Experts of a small language model: 4 picks a token.
Below are experts of layer 7 (counted from 0) of a mixture-of-experts language model. Rows are named router (the router's row for the expert), gate (a neuron's input weights, with its number), up (a neuron's input weights, with its number), down (a neuron's output weights, with its number) and show model dimensions 96-191. Each number is 500 + 50 x the weight over its row's rms, rounded and kept within 0 to 999. Numbers have three digits each.
After each expert's rows: "comes before" lists some tokens at least twice as common just after its tokens as in all text; "mostly gets" lists some tokens that are sent to it at least half of the time. This comes from a sample of Wikipedia text that the model never trained on. Tokens count by the router's weight.

# expert 13
router:534486538470474419490526539540519488520519504561406557576419548476468431457410457529509515426510550499524507566559514428540514470484480445403501483511477506452435542473534524460511443464438539550479490527584467543422440535573519449567585524516493433451477555469503510453457561603403494536
gate0:446409458513492517460562492462441419572485435498437555609485437530496546477480468519498488533491472477489472500519487479510419467456525443471565502586576549533372543474535328504413434440552539465505476545625537550537529488495434488512513628596480420567474492533496494513488488559434538588
up0:453432528478429559608535586589552570520499564453441405406473539481515474505672478547457535469467473531481546600484522462508498486481446515477450493571458433557548543411501507512471466521541520563503529560408446530427530535535443458485526536481522459489432581442574568412509545527590457441
down0:403458456485547543416531620492417421521536475530423504551492551545534498434415482523524436511582562552441592504439499488455460429518533535538523503474412466471480520439400512529558427517540514547556475424529488529552534604466475448491501512510528525491525406529504527479481480541515509572
comes before: " be", " a", " not", " the", " been", " to"
mostly gets: " be", " been", " not", " would", " have", " became"

# expert 20
router:492531514427480459514573554617544484539533561481435520577470513473460452447433404468493471424561509597467482484531528482560493486468435546524500597525457491430545511439512465428530445526518584558530496553603473572439459530527545453554501484453577467479501561510424530405563557565447498616
gate0:469412582562570496524445570497524489569569629532505487542540573497472502452479469515473463429471469488447443506452509447483545482542473360522430496527446480585428498543472469442543563479503502458581570551563445499525504509489523443671473483456516555526591532520582515423561515446582477478
up0:465552460478527516523462471494441543456558507470484435605475551566573615526468452500345506601410562583461569494539565398471577453531568483471479481510483534528539490481494523485549491514451516537490505571387456458452417532492434536416501477481580530591488583452581508507549513523579521546
down0:556546507468493507488496557454578508434396419522485524519520445474533515573497495455426551539502558398446573407529471424484420467465498470519550531489453549527450482433480419542517562406534512522543482476542498514482444457495452521572534507566560594523583472441424484555494499496440518510
comes before: " the", " a", "=", " \"", " his", " Website"
mostly gets: " for", "=", " For", "For", " to", "\n\n"

# expert 39
router:487481493481527459394574546558474379479501449523481494538511569446454519420475422545499398469498608569488517479530563507476510478419414490515437491548508549476460499441437415431537469489556528533532518564571486588465425521512493492543557534420507485493511520491517533459485490526464505578
gate0:523514499444547481497579474542531495510493443455476610438588463476507494515539554470514479488490453458498554560483474500573548538464535573505461455455556557488556583459421421492522410509533435537520521515451563465488476504380564512492531526598392505415496513518575515412405485489542490501
up0:378505474508461485523533429575588416566553583593515579534501439493540468502500433476651479490550486429518528589479470542409475534500463442518423490492518562507514569474510472403522556489540583527482531518477511498517467505638527460453534484481513518566549500576520489578518550452546506489
down0:526571542460417491475465490495519573506462372623438532388495450485526511453545615513533474451549431514501472584463468518414462442450541584464583454579448565517451538475611487469561449571425531541517476518583472519532537541503448542456473435604506471509459481466555471629520504508464505486
comes before: " in", " by", " to", " on", " and", " for"
mostly gets: " played", " based", " football", " located", " wrote", "ating"

# expert 12
router:486415494427464478509474581532598499528546557471425482588472529448430509492512431561467477478532498570537382476481480394567477492479442476488570549513455559487475563364524464474503480449487524554561425550573534489428477495519556468477549553417601438552455574488491571543452560513417505546
gate0:464514399525434454541536545570532503479539661535476474582504483564440536523499401423450435505500453492556446543484450460500482553525461497493560544489469437565521474391519347591593446512521505571463509447541494508480355499547615465487536554458526468507481455574452503524459434525469577516
up0:499525494502503605475476482500515456489449494520430494434435448518464525573546487516577497567337519466479522531496527516553471460463473453508477474492624514501580442575352480370482531588490450379469494556457516527503448517570576491410451419502468556510463551430519547390510511518588550507
down0:512507553450488494552376472486434482455435423562473538584514533502406495500558510443487522482561485526434468541474368506408380569500503521492464484498492534557536499570527523460452498434527456435579527427501476479484539374489388544507483517591493455513416515427603623500550536406460448464
comes before: "-", " of", " John", "=", " J", " David"
mostly gets: " President", " son", " father", " Minister", " mother", " wife"

# expert 9
router:520496489475450473518511524533514442496571527483457515568404566421458428437432547448448501446523501626529489591509549488468453546455451516478506556489512511473448460477565420475507448423511557473530530522536525526467533499590478495478543510372585508532478557524536523492495549543472584504
gate0:458528438452488462551606393480506530424448453499580479474493514451494502491526484465505536511451497478404473515436427503570481551532538429478516516398494517473461563404439582505440530503604421422462576505513501518455532442471495465460437465537516511511541478510518450546456628544424483547
up0:459413420520511490491607583475509556537514393465520496488489479494516480419522554452571487455568478536519536421463508527546568570582579521476564546500507590414522485481452499464518524466478389504461505544551525498564511553433448475535432508513491468497543531512572419538507472486500342538
down0:515476450535433480533523474566457516503504510541467543598502496425501504522458435506506509422473483500473517394434510499419497506485544483551442505394506580570478495571546508504465472421431451483472455433531425466562516648424593468508536523578454454551435472428451499506459453429497522495
comes before: "==", "The", "|", "===", "In", "===="
mostly gets: " an", " dis", " Gl", " con", " ex", " These"

# expert 44
router:506501522417439444491519497493556439537531532618496517559456512488457496426497515515487503463564519572588515535540563524557531435468407525469476510541444554472495598469460493470580447493486555548608508509504444476512453547514558495508520525488567490446372513452415533511454580584503481537
gate0:482515502418561559462562485518554457507507487488514472526536553537401519577466452449421525466460472529486607472558550421497534489507417470440492505509486508506536507565559522523461444482451501624518522541592548475523535500496463586501476528527537426389427500575461470496501563555584541507
up0:479479536508526626436502512506463493492508518507522464488484569482502550458412498518518436445458547602467499545596463475546531498481579554563474475442495517415520444504501496429415518467561554506502541538647429491507565469473485495465542491436489477499526511532486430611534582483461496558
down0:503499485547472499506530445533463448540527503506507487557456479380498540461525485524391562535435523553608603477520508499483462518512458466564465504509580455536564460530491467594518499462496469499419423527453535563515500685544430515528534489581452393456549524545480600489545530515434550482
comes before: ",", "'s", " (", " was", ";", " –"
mostly gets: " Robert", " David", " Michael", " James", " Henry", " Richard"

# expert 31
router:566488570454409467497516580567528450517471505534494484570457511481461518461483434601444443466548552574582430492493588423568469476469391488504528454566557535474523521463487475462510456396428472490577372573500449556384481517558549466543566542499563522532441548507468592477413506499351622568
gate0:504502431546553551593598445419483517424507498513486532558461478529509559488426410517464545448571582563545536449450521612476589626508529431472430493456523504496574467557541498436519482496519494437410508552413404524504505491573476565463471566443444441476529440554456493552485531570515596473
up0:504501562507458531477463480568563499474480601505513473495507506479436488477514462454607617494524428469531412532492591492533473517527474518476577525459457568484488549438522485561479496533594471541449438460433493561482551485434429477480359498500587701483469459448508543490531475461520522480
down0:501505530505468550497653495499458537447553466504478570445421486489530416498526530522512485552558497519555557493526421529490546503433550510475368493475538563609491429471543454475517466516558544539557623469538500476545565508572521474489441522616520413574460467534528428455560488459456474463
comes before: " of", ".", ",", " was", " in", " to"
mostly gets: " album", " because", " part", " version", " member", " family"

# expert 10
router:452504517527455507397540477555492525512581521508435565537485576410453497442451445538480464487535578527496441521567482494493471458438465489516444447491451551468463556490596459433487403397414504581521512498548484565507478529581503440529521572428458464522465477440440475468453479568391522502
gate0:496476491595504438496527444491580516461490548477483543589505428568524493454538456523506533513567550468430432452491436476530485549385458530476586503445624605593481478512449527559539457420555492539437505477511423511489489583466464396491407490573398442496560430461549418522465571474529534449
up0:439525502584491488516497483481543464478559444500441598461523575490526495547516504459463536443516505483480549570578420506457502542485383398494535446499472507378475502566597587407525623504506616500522514541413525522469416506514416612449541498542493544500582454511457611573391507563527558555
down0:556430426470558394485524425533428480503518508503493460532451459487464496532499525408573535465508573476349435471511578469475419604584521516576513470442651538508545520548515457498479441466436515513522664531422454460507523485535471486491507538483496532555484564485536505564483528483556489447
comes before: " |", "″", "%", "6", "5", "7"
mostly gets: " was", " is", " being", " been", " were", " be"

# expert 33
router:484516508470430446423534610609531446453507575598398660524417570448527471414403475609504447451495531533526444472584555461559506466521395490499441481558503482450527497532512481408598455465422515534530527591476464584466425527532517457580506600475538501496496567511465577429456497498519439542
gate0:489538428516452482566625501466479489553550516565542510498414480545485574529500532589494542485519429431567486432554523483447562411574449536553460506582581482525517557513518558500572567478525513505504544511533537504394434450497484608492482527581470449630463333578584495436417455481511521547
up0:485447492449374501429523396434500486446539419500467492490613536386482561423415508524509402597622525381460599472580496487499501399452559420477431474452558566468547455467472448498470445493490545511475437513497400412566448516424509566473466578511506401509454520493466534478416590429516440512
down0:471445397445628519477569624560481457548479518489429477476478518536579489417477448475503529487507495577554498503546502549454456558574359491609495499535534508460524480497503410507563539515446447482448458448446531486478557432513478492465564509582472518460544469413520498532507426542559526428
comes before: ",", ".", "–", " |", ")", " in"
mostly gets: " 2015", " 2024", " 2018", " 2019", " 2010", " 2014"

# expert 27
router:524475549447476465460586536520529473550492524497453499613498500475462525439501488523466476485537590524541468501522475445516505497449480502504530458607468553537449551410532442460532457429465548537570513582502524534468490544530484542588505544423470491446448512451497539447565513558513562494
gate0:457504545541519506535438573510497474533413531590483464410523496503512562496475587562529559581428491442515432476484474525516529550552521549521683591481574501526516477571519523527486482519477435451489471413506576530446467438555415517496584474502545481697565549558541550520453416506482544518
up0:506608363423487477450562487496514431430467460501456431550503543616485594389400534516355527491486473536533515542493569466410538497488537501461432483592492418504527376477539472545492416450572471492467529510530521483441457483529468494535537494548462533441524518516516505342491468521426424453
down0:568564520460453476446493534542512482550460554448454557517561546485513583554475526471473556539433590368457444442495455465473502482512454402487501427566582348514485508529386382500439552565609501492558472502491416482527516415467417544470454471484532566477526477466435483499558511478543475517
comes before: "==", "===", " ==", "=", "See", " ==="
mostly gets: "==", " ==", "===", "====", " ===", " also"

# expert 38
router:504492505431497457500568573505570494579484557522457557524460477513461492479459450606425481420538605538461475533485500390578511464475411599537413494530452496474436505533511501511555465486469518553494491551516463496486471576465532469529515512414508453571533508479508549520469500506446551592
gate0:512433515510492528518463552524583468467455567504550554470477463445498525525537498616520523452485471465420472570545503419563514532459485418493454418535532592483464422527582519542418416489500480500457570578494518463538578516512529499464444514578532571517437570487464414417460448530507455516
up0:491481538352505472503420456540566563448386439497548533488550509451514422475413590469604497536588500497443519438502454481527564530534494451455477525512538461489450472473490511504503426532425511489469477488390462526519512491487509514480535582495487607398481487564473551590469483402515601532
down0:525506525557494442476521558532503550441425496487509366505438554555545522445533619485475450540432451451524492502436566485482397406555449601524514490579526584476454532479521449500465529479415445485442401516460437539489505443540512543482462534563464511561536512424514470439522545498495508514
comes before: " |", ":", "°", "-", " •", "age"
mostly gets: " W", " t", "w", " w", " h", " Qu"

# expert 36
router:483379577463526477499542521594519515492536596530473528463459493528489490526517433577500509477554554573584428543536547414568410471487406449501507462527531605479443483434476520514569487480467585529490468535528479555472479512556561435608475544512543488528483572443464578506512489554408535510
gate0:466465496466447565452546472570513554473573416571572515663418521518448487433539602440541448499469572576509532492441498527564435536422556465574534508450491507490503526552475475482503500483412456540561379558502464485485487473408388424503429427529436472463497472507532461542463490511440495498
up0:493561466490548529483539530494377538555546352470464471438441541484540502512508457527495517541492570528544489458465453513489508492488514573463455503481483487545563494517551506543544448494494478529516467514415512444572553514501542540541471497470498508477451495426522484448501564363558555428
down0:519548434510516506456450493488513470481543546566626396501569522429567472379523535485415408554552503515531463527422491499497547488497545475504595447458540414456475506455505582512514446513480521519465545499441540464488500482513479514533506518467480408505536523474509470456408558480526471521
comes before: " |", "1", "0", " of", " in", "2"
mostly gets: " San", " took", " back", " role", " Republican", " head"

# expert 8
router:499462533480482477422538526538522475549493534597419540562416565522452460452508428526534411454525588617612466555521496467488388457450482571469495585546467559461451519454573507474528479455482462510509482507572476577480463489527590496578571531527431531456462468424493563502413519570468589568
gate0:494572516487332507365539446550485550511527530571440533546404664545540390446514531395564491523513504496369509440546541473466447565516607482466547555493516443426481523444573519494514546471502512521481527448420474488467476486431527487495512447500449510558546498477472425470474468516566515501
up0:656497430551489492503542478398610521517496457475527439483520431575495553425432521574500519455522455470530501483483467531499489447425523448647527511439510559481560486499522500520467536521579480455569496549456523435524495494533500562509567446493436456513477471462475534491410546507600553422
down0:556511525461531514483526613598435432367542477500519542494491468524436540474558475469598373555472489506551485486596492422437413534547608576488526448516432597502549449490534589525618528598557521501582585482413484502430553537490539475532548470493428457524512519450521421565461406526508499475
comes before: "|", "\n", "-", " ", "|---|---|---|", "|---|---|---|---|"
mostly gets: "\n", "\n\n", " Ward", " 1884"

# expert 6
router:490481533426474486534528535580479465553558575511464551517452529433480437461514444481427414530536498503465464566561501443490498444427408558538415543576573523469566542448503525437529481363393566529527447553450510536412491573565536454515535584463580447450470541535455563452510520513429567524
gate0:496360513427456460480541589623444575516589581566417411555594554478500495495515498468545540515488481493441503456552606399472465448449484473488423472487479441513532498419570536418554556489488557473468536452505446509492472456511549457452598353497457562542508480538480575435513417528487411480
up0:522557549388532567532493522558520510466457553490483531550494526504466586592542598513511510483603524524489503413591366364511477517573475528480489522569507498441498589539486497555445504427452474516492534514495414492557485543553535456557547526436508602502493522511532463487641501571507576414
down0:486475509489573421466494482576510568342433529491603369522553544532524454530614472539492512415357521501579503564442424534453514502556502511544468541556521510547461420489476485514546385563513503539528512499504535520534509518508512533523373528473391468530492497429425589539568477468479476540
comes before: ".", "–", ",", "th", "%", ";"
mostly gets: " 20", " 18", " 30", " 25", " 21", " 17"

# expert 30
router:553460507470404438466541551487517432480440579453466516523512529476411450442443486481468501476522526532461405582571583472558490423405462515431368561572452488472488483465508495421572407482465574506486468571492526506472481495516544461495546485424566510501469519460481513504556521614468528538
gate0:586444506484474524537474506488378520423462504493569477512465552552498488602482469491432516530483467498534428531553469530488512363535389493608490518539439454578515581518593487451487530439473498495458547512537531511541447481456539550474508447524511589503441462433431423484580514550459495538
up0:487547528375416548565569563533492520475467486531495533552521489523544558448433463577494451454413458488526511463450510414567474549519474528524543596532435589449417523491521424462595394515494610453546580583542530478515509460557525554490517580438464512516524384603536539601550558493553496443
down0:497454454440474462604505585532508622444407493540575513540526538423562494481501555410575477490468512434515436515568484535505448487404497494587523446496497528494519562487529427444593470525442503593553401510564544517556534488510506553522514517455585488514558569495460469531501497580453555460
comes before: " to", " the", " a", " by", " as", " in"
mostly gets: " used", " won", " known", " due", " received", " served"

# expert 11
router:528525499490496477455496600506518423562582587543454575572434522436466430470415510476489444411536585590570419515521536484506497395499417548460473489543465515484465455360591503416563403593491537518555493569520474575471519555449458478574555463460544419496469545472473504500476554513436494597
gate0:530428490556530516452460508482490560348426449524486447531508563519374499483484536437582465474467475512479379499535545529511466466461473502498418467537465505529524513473625537475493567618447543567518459551517384512515443558496458501461404544487470444468473445461561528592520568527517455511
up0:541498540437547441520491449556519406511671423464580554510506485561539451515406514559474549440454474498430460530513541493503445549493523412465437511473437444496305405475424493398543586425497545520460518570514470494533529476549598486457452543549637530409464551558454458524580463492638494465
down0:494511591544406469491465432517511477506537425495464509451540443479534452443548597401530550453550486551519533539504495593451432472569556529497464378547472571477510473467548475536575572586537473434565486535516484528558516445569494510493492500546447524423459585544498631467479537512478490451
comes before: " |", " 0", "\n ", " 1", ")", " /"
mostly gets: "T", " FC", " PA", " ENG", " GA", "\n "

# expert 0
router:468500459474419492477523562566450468496562547466440565562488475439466483423460475574437502510539559572482437541530513452503518349478454560513493575552455511479558615415517431462501539384465556482550466537505439538472499559527575449483579538444538459432435519461456504485555518443408524540
gate0:443473496540446461490510488467485607527452499513483530540502526475484466571580593567478487572509374466457541530472460335499527474464457577502540520595526590413465571531487446422377500550519489527464475448471518633496596529479474480463467384557427437546498498512530537398509416543471542544
up0:489566480560452547529478431476541497402428558488513523549530505507426455505564577491503498448435644578431468513486464481456501525515556496514513525499555498491524488524446498553464515447512461613508567469431420570485415540492488464480468494561440564548481474559502540544554525513481511472
down0:464486404479572458560502462432528562490435507461519528502556389502468445445506549525481494542588443489520515659497550487697527536507424450480517549487496533515481407584524432558569471614526474462543508554421473460547439555563448465519471501537511403547517461511469523425473542539416519449
comes before: " |", ".", "–", ";", "%", "′"
mostly gets: " d", " two", " all", " three", " many", " O"

# expert 21
router:484524490484446431417436546547639429502535497543466496561455575489422505426454429499531398432572486470552485522537568452550440448469469573454510520527503547438498516482530467473573432523498478488494532497548505526430517535527538430509620585410460446516504590410436463479591495522404509506
gate0:528501461579572542488556505443448374496442497563474477544564566519536481495465373581522620466484468474505571402539446434451496439449556431571489455490525489475490540631435547533601570528463516508566539510419505444459464459517510462535459505576505527470421404557461438394421493516530457607
up0:510637561485496444571506531481506495546486410523461519404522559522455594435497457562457467483537496617463502521531582512496490559429469390490482453579463474501483495544412470565501494545463432476470509466437574537360491498481565471435469516513484495478469452421491475534368476464510546622
down0:490490467506546507542556531506470388504467499533659506517594510500577474469415465525535507548507482521473449480547578443508499484474499569552542478438542477442423446487483558441455407522465506512500562612508445470465520586509596498452489527507537509475466540548524486449484504575533587539
comes before: "\n", "-", " The", " He", " In", " It"
mostly gets: " ==", " ===", "\".", " .", ".\"", "|---|---|---|---|"

# expert 2
router:483496526466470437440482505475535433525532597554470487518414573428432524441480452530519484493515473530649421527575508453547427495463502472492474570531544447461475500444501443457490510433491449555518415533533496539491481568548586487494543585428496442508452573489452543520552506537477589554
gate0:486417523534516410389473517575525516436512551544517539530462399502415398522492483502507585501390456589565528503465494594503613503490502511505515518496483432473373414470498453464546524493518464549457477544457494505539505503543485448447497525479538474506484496544558524541378497508549497501
up0:504398530619538512640532508462553414485445454546419555523505516465472533542462552520563478534572442561448375562500545476525472545601449510483548484549489480548425545499610490500492652535536472435500557523472438477492511492542491491466533544497516481533508515440509510453584490471528444494
down0:490565506419522457515527483432463575477478479501535562435466544431604514551531601418486484519489399419455572463517533571524500547486434426422473563578493492479495584501535476474411446542509513516476542511556460443597609498564583498447432464500448519435429520557497531441490500446510487465
comes before: " ", "\n", " 0", " 1", " 2", " 3"
mostly gets: " —;", " born", "%;", " |", "born", ";"

# expert 42
router:556500558493449391476518553559512398472481507580499554614457511501519486538531456597465442448536567570537471481566591438499459518491380470517439486561479550496492522494571489437502525437427591527575409480453452553478454513568508517530487492458514447479458482528461604426385500473408647480
gate0:529465578525490568502408466460461513553598498476549545508456493491466540465499520548560573431480490486502568513559579597503487654559464483447486525492482538467553541457471534483492533504521521446349500499461433621524534483565537513409495520510490521561471460517519572526510475464442489499
up0:464513459568396539546480438538461438458482560397443513478524439568482527501520582495565472462513496487472512584504419493395523569557513481442488597533554495580499522434568542527494481572335439492426500515502442496439523467548502497495570418503534499418545504522519462466469479626491445496
down0:498377486440490532463494455566503472526513469410492516439505542488570453360496457420469529513416488532463587470438505511514445462396467516467463455565531484494503516491386540570520508594477517521485523489507547525367549479516471484549512507499486440528500479526488552458541552484556477506
comes before: " |", ":", " of", ";", ")", " ("
mostly gets: " Award", " Location", " Date", " Team", " Championship", " medal"

# expert 7
router:504489511440513499504592549501543422529516546514444540479400492488523414439430449578465440449554528556500465513613459531522416488480483550389491573574466529439498494473450453505501462481513606581560447505574490547404452556545609419518512554450560486538423527471471502481530559520505545519
gate0:463599530447555517395504499511482503402568542464546510461492568481515452498457501512518431552473480469459467481565444531540434524573463499475499496449510530491455608430564495501521510517545531504556461489548516365590563505520504547443483456469510532488513458565481513462521556527465560467
up0:495561554506531494409474505514492465446680481465504574476479558491534492477495449507541464514492524542482471468557487413452467529492416532574528506508576537465502482549515487499550506574518474514512641449435499463523407535514451383462530481451461524547489462490529459654519607570473430394
down0:464481547510471557596470430463531420530524431500546464532453458550460568554525541507512466601481566514483461417437449598525502500592419497539436487448512459426498448413446551526515434510555612435428420507510473558556431613423447475529454570466561531465545491574519501402455490556475431508
comes before: " the", " a", " his", " their", " an", " its"
mostly gets: " on", " in", " In", " into", " during", "In"

# expert 34
router:540523530464459457466517548554532397519497525510420554547435572480514470450560410581500402501515553570574485480562566482520463479440393503528482456582526568480480522483487438480525411467459494521568466473507432588466427499537544451551569515484503507513453491504470520477471504531368528616
gate0:452532533555506403459498565448450502544553468538526523515502460581511480509458578489524424497559549446489467550498472562436576482486484562536525570553488414500549466545522506419499445469597510505464572415427513486521610502566395510491475504477407453402545463512465478496493467564500497486
up0:527517476529420467501542490559573430419522572435539580446560492438453509474496490485473479488503407463474586543555498525528572508515470495461455474461572487476569505489563472532490454553528546501471588499498483510476538559412525431436579526523478536526507478591494475422486537401507458571
down0:439601460520457525519529582488427398467561453505454414532563520530483457476453476509518452521504404437450391528488531441532462580548566566544567551531387474436484456481540425447536526547421540501507404513475579561602462605491422454529531579522435435493540445496452472568510546604447509509
comes before: ".", ",", " of", " and", " in", " were"
mostly gets: "ations", " people", "ities", " area", " km", " days"

# expert 37
router:503521527480488486499556547500625342515588523539425527494383523504475519464407403555488542485474476586509421521527520448639481460482431539481490534547542545420488488471546429434513495491475504558558475645520529502414481538530555450514480551423514437536461576472504481470476526513473600583
gate0:495477471548543476497485509431469530462475494530621579387437526392484569575529538429416497494543547479420547612488559534551608471438571538460447512527503549510452566459583575531469510584512477536511519488472461493480508541548425546475548508510504484491502403543473488491448550505576459496
up0:475520569524475514514481503490474583437453469442533531510470542554548480563499507513403504533487557571572458514548430569491564538434485550502392502441541601585541601392515643579446532446467605476431475454369484559465475412507491530461488435479397422491447522478499441479395463526477492430
down0:483542507482484569520542474398435551532523494464570369457484572440536490497521518532477544520412490381477574471471433498518392529562535497530499553522426422446497491424507432470460495507373514600481436405549524411453433601461471434503575414474464509548483552435491541444585498545481412428
comes before: ",", " he", " the", " that", " it", " they"
mostly gets: " where", " when", " until", " while", " before", " because"

# expert 5
router:502494545412455442392545564445531467595518457555465646547465571468443482424410493580476468483535527551555422536597562440512400466492386498498535466465527517413487545437474535480543428451450493581491476545498362549457442566620501462516541491429571435517523560412478500479399521503492505535
gate0:539488602480509461536551408510451525472534419507533492541473466547449570568548485476530542514475491500579568498488562627549502538470518498485438585531454574569518501497497515567543523477578534576537513484432504586520548487548556572506563493547586504472544478512485522438500446448568488501
up0:518514483586535473540494578517541534491511500507501491440448487495555453614401561436475531498447472456465435431422496523454419503502535479553532535524457504518600532547513504481481485550546454549515490536474540542525494506495529580475485464450518489526541492550572565530498554490437467427
down0:453498462463540565548455460526491560506423513399485493571576568407514478496584479548425460537588480476451511570578602480509485544490437571533435476465497552506518603492534396502526506606466538472540477534445512560489559489518495462486529554482577550458503511415517567512537481447506475581
comes before: " |", ")", "),", "}", " (", "_{"
mostly gets: "}", ")", " US", " mm", "!", "]"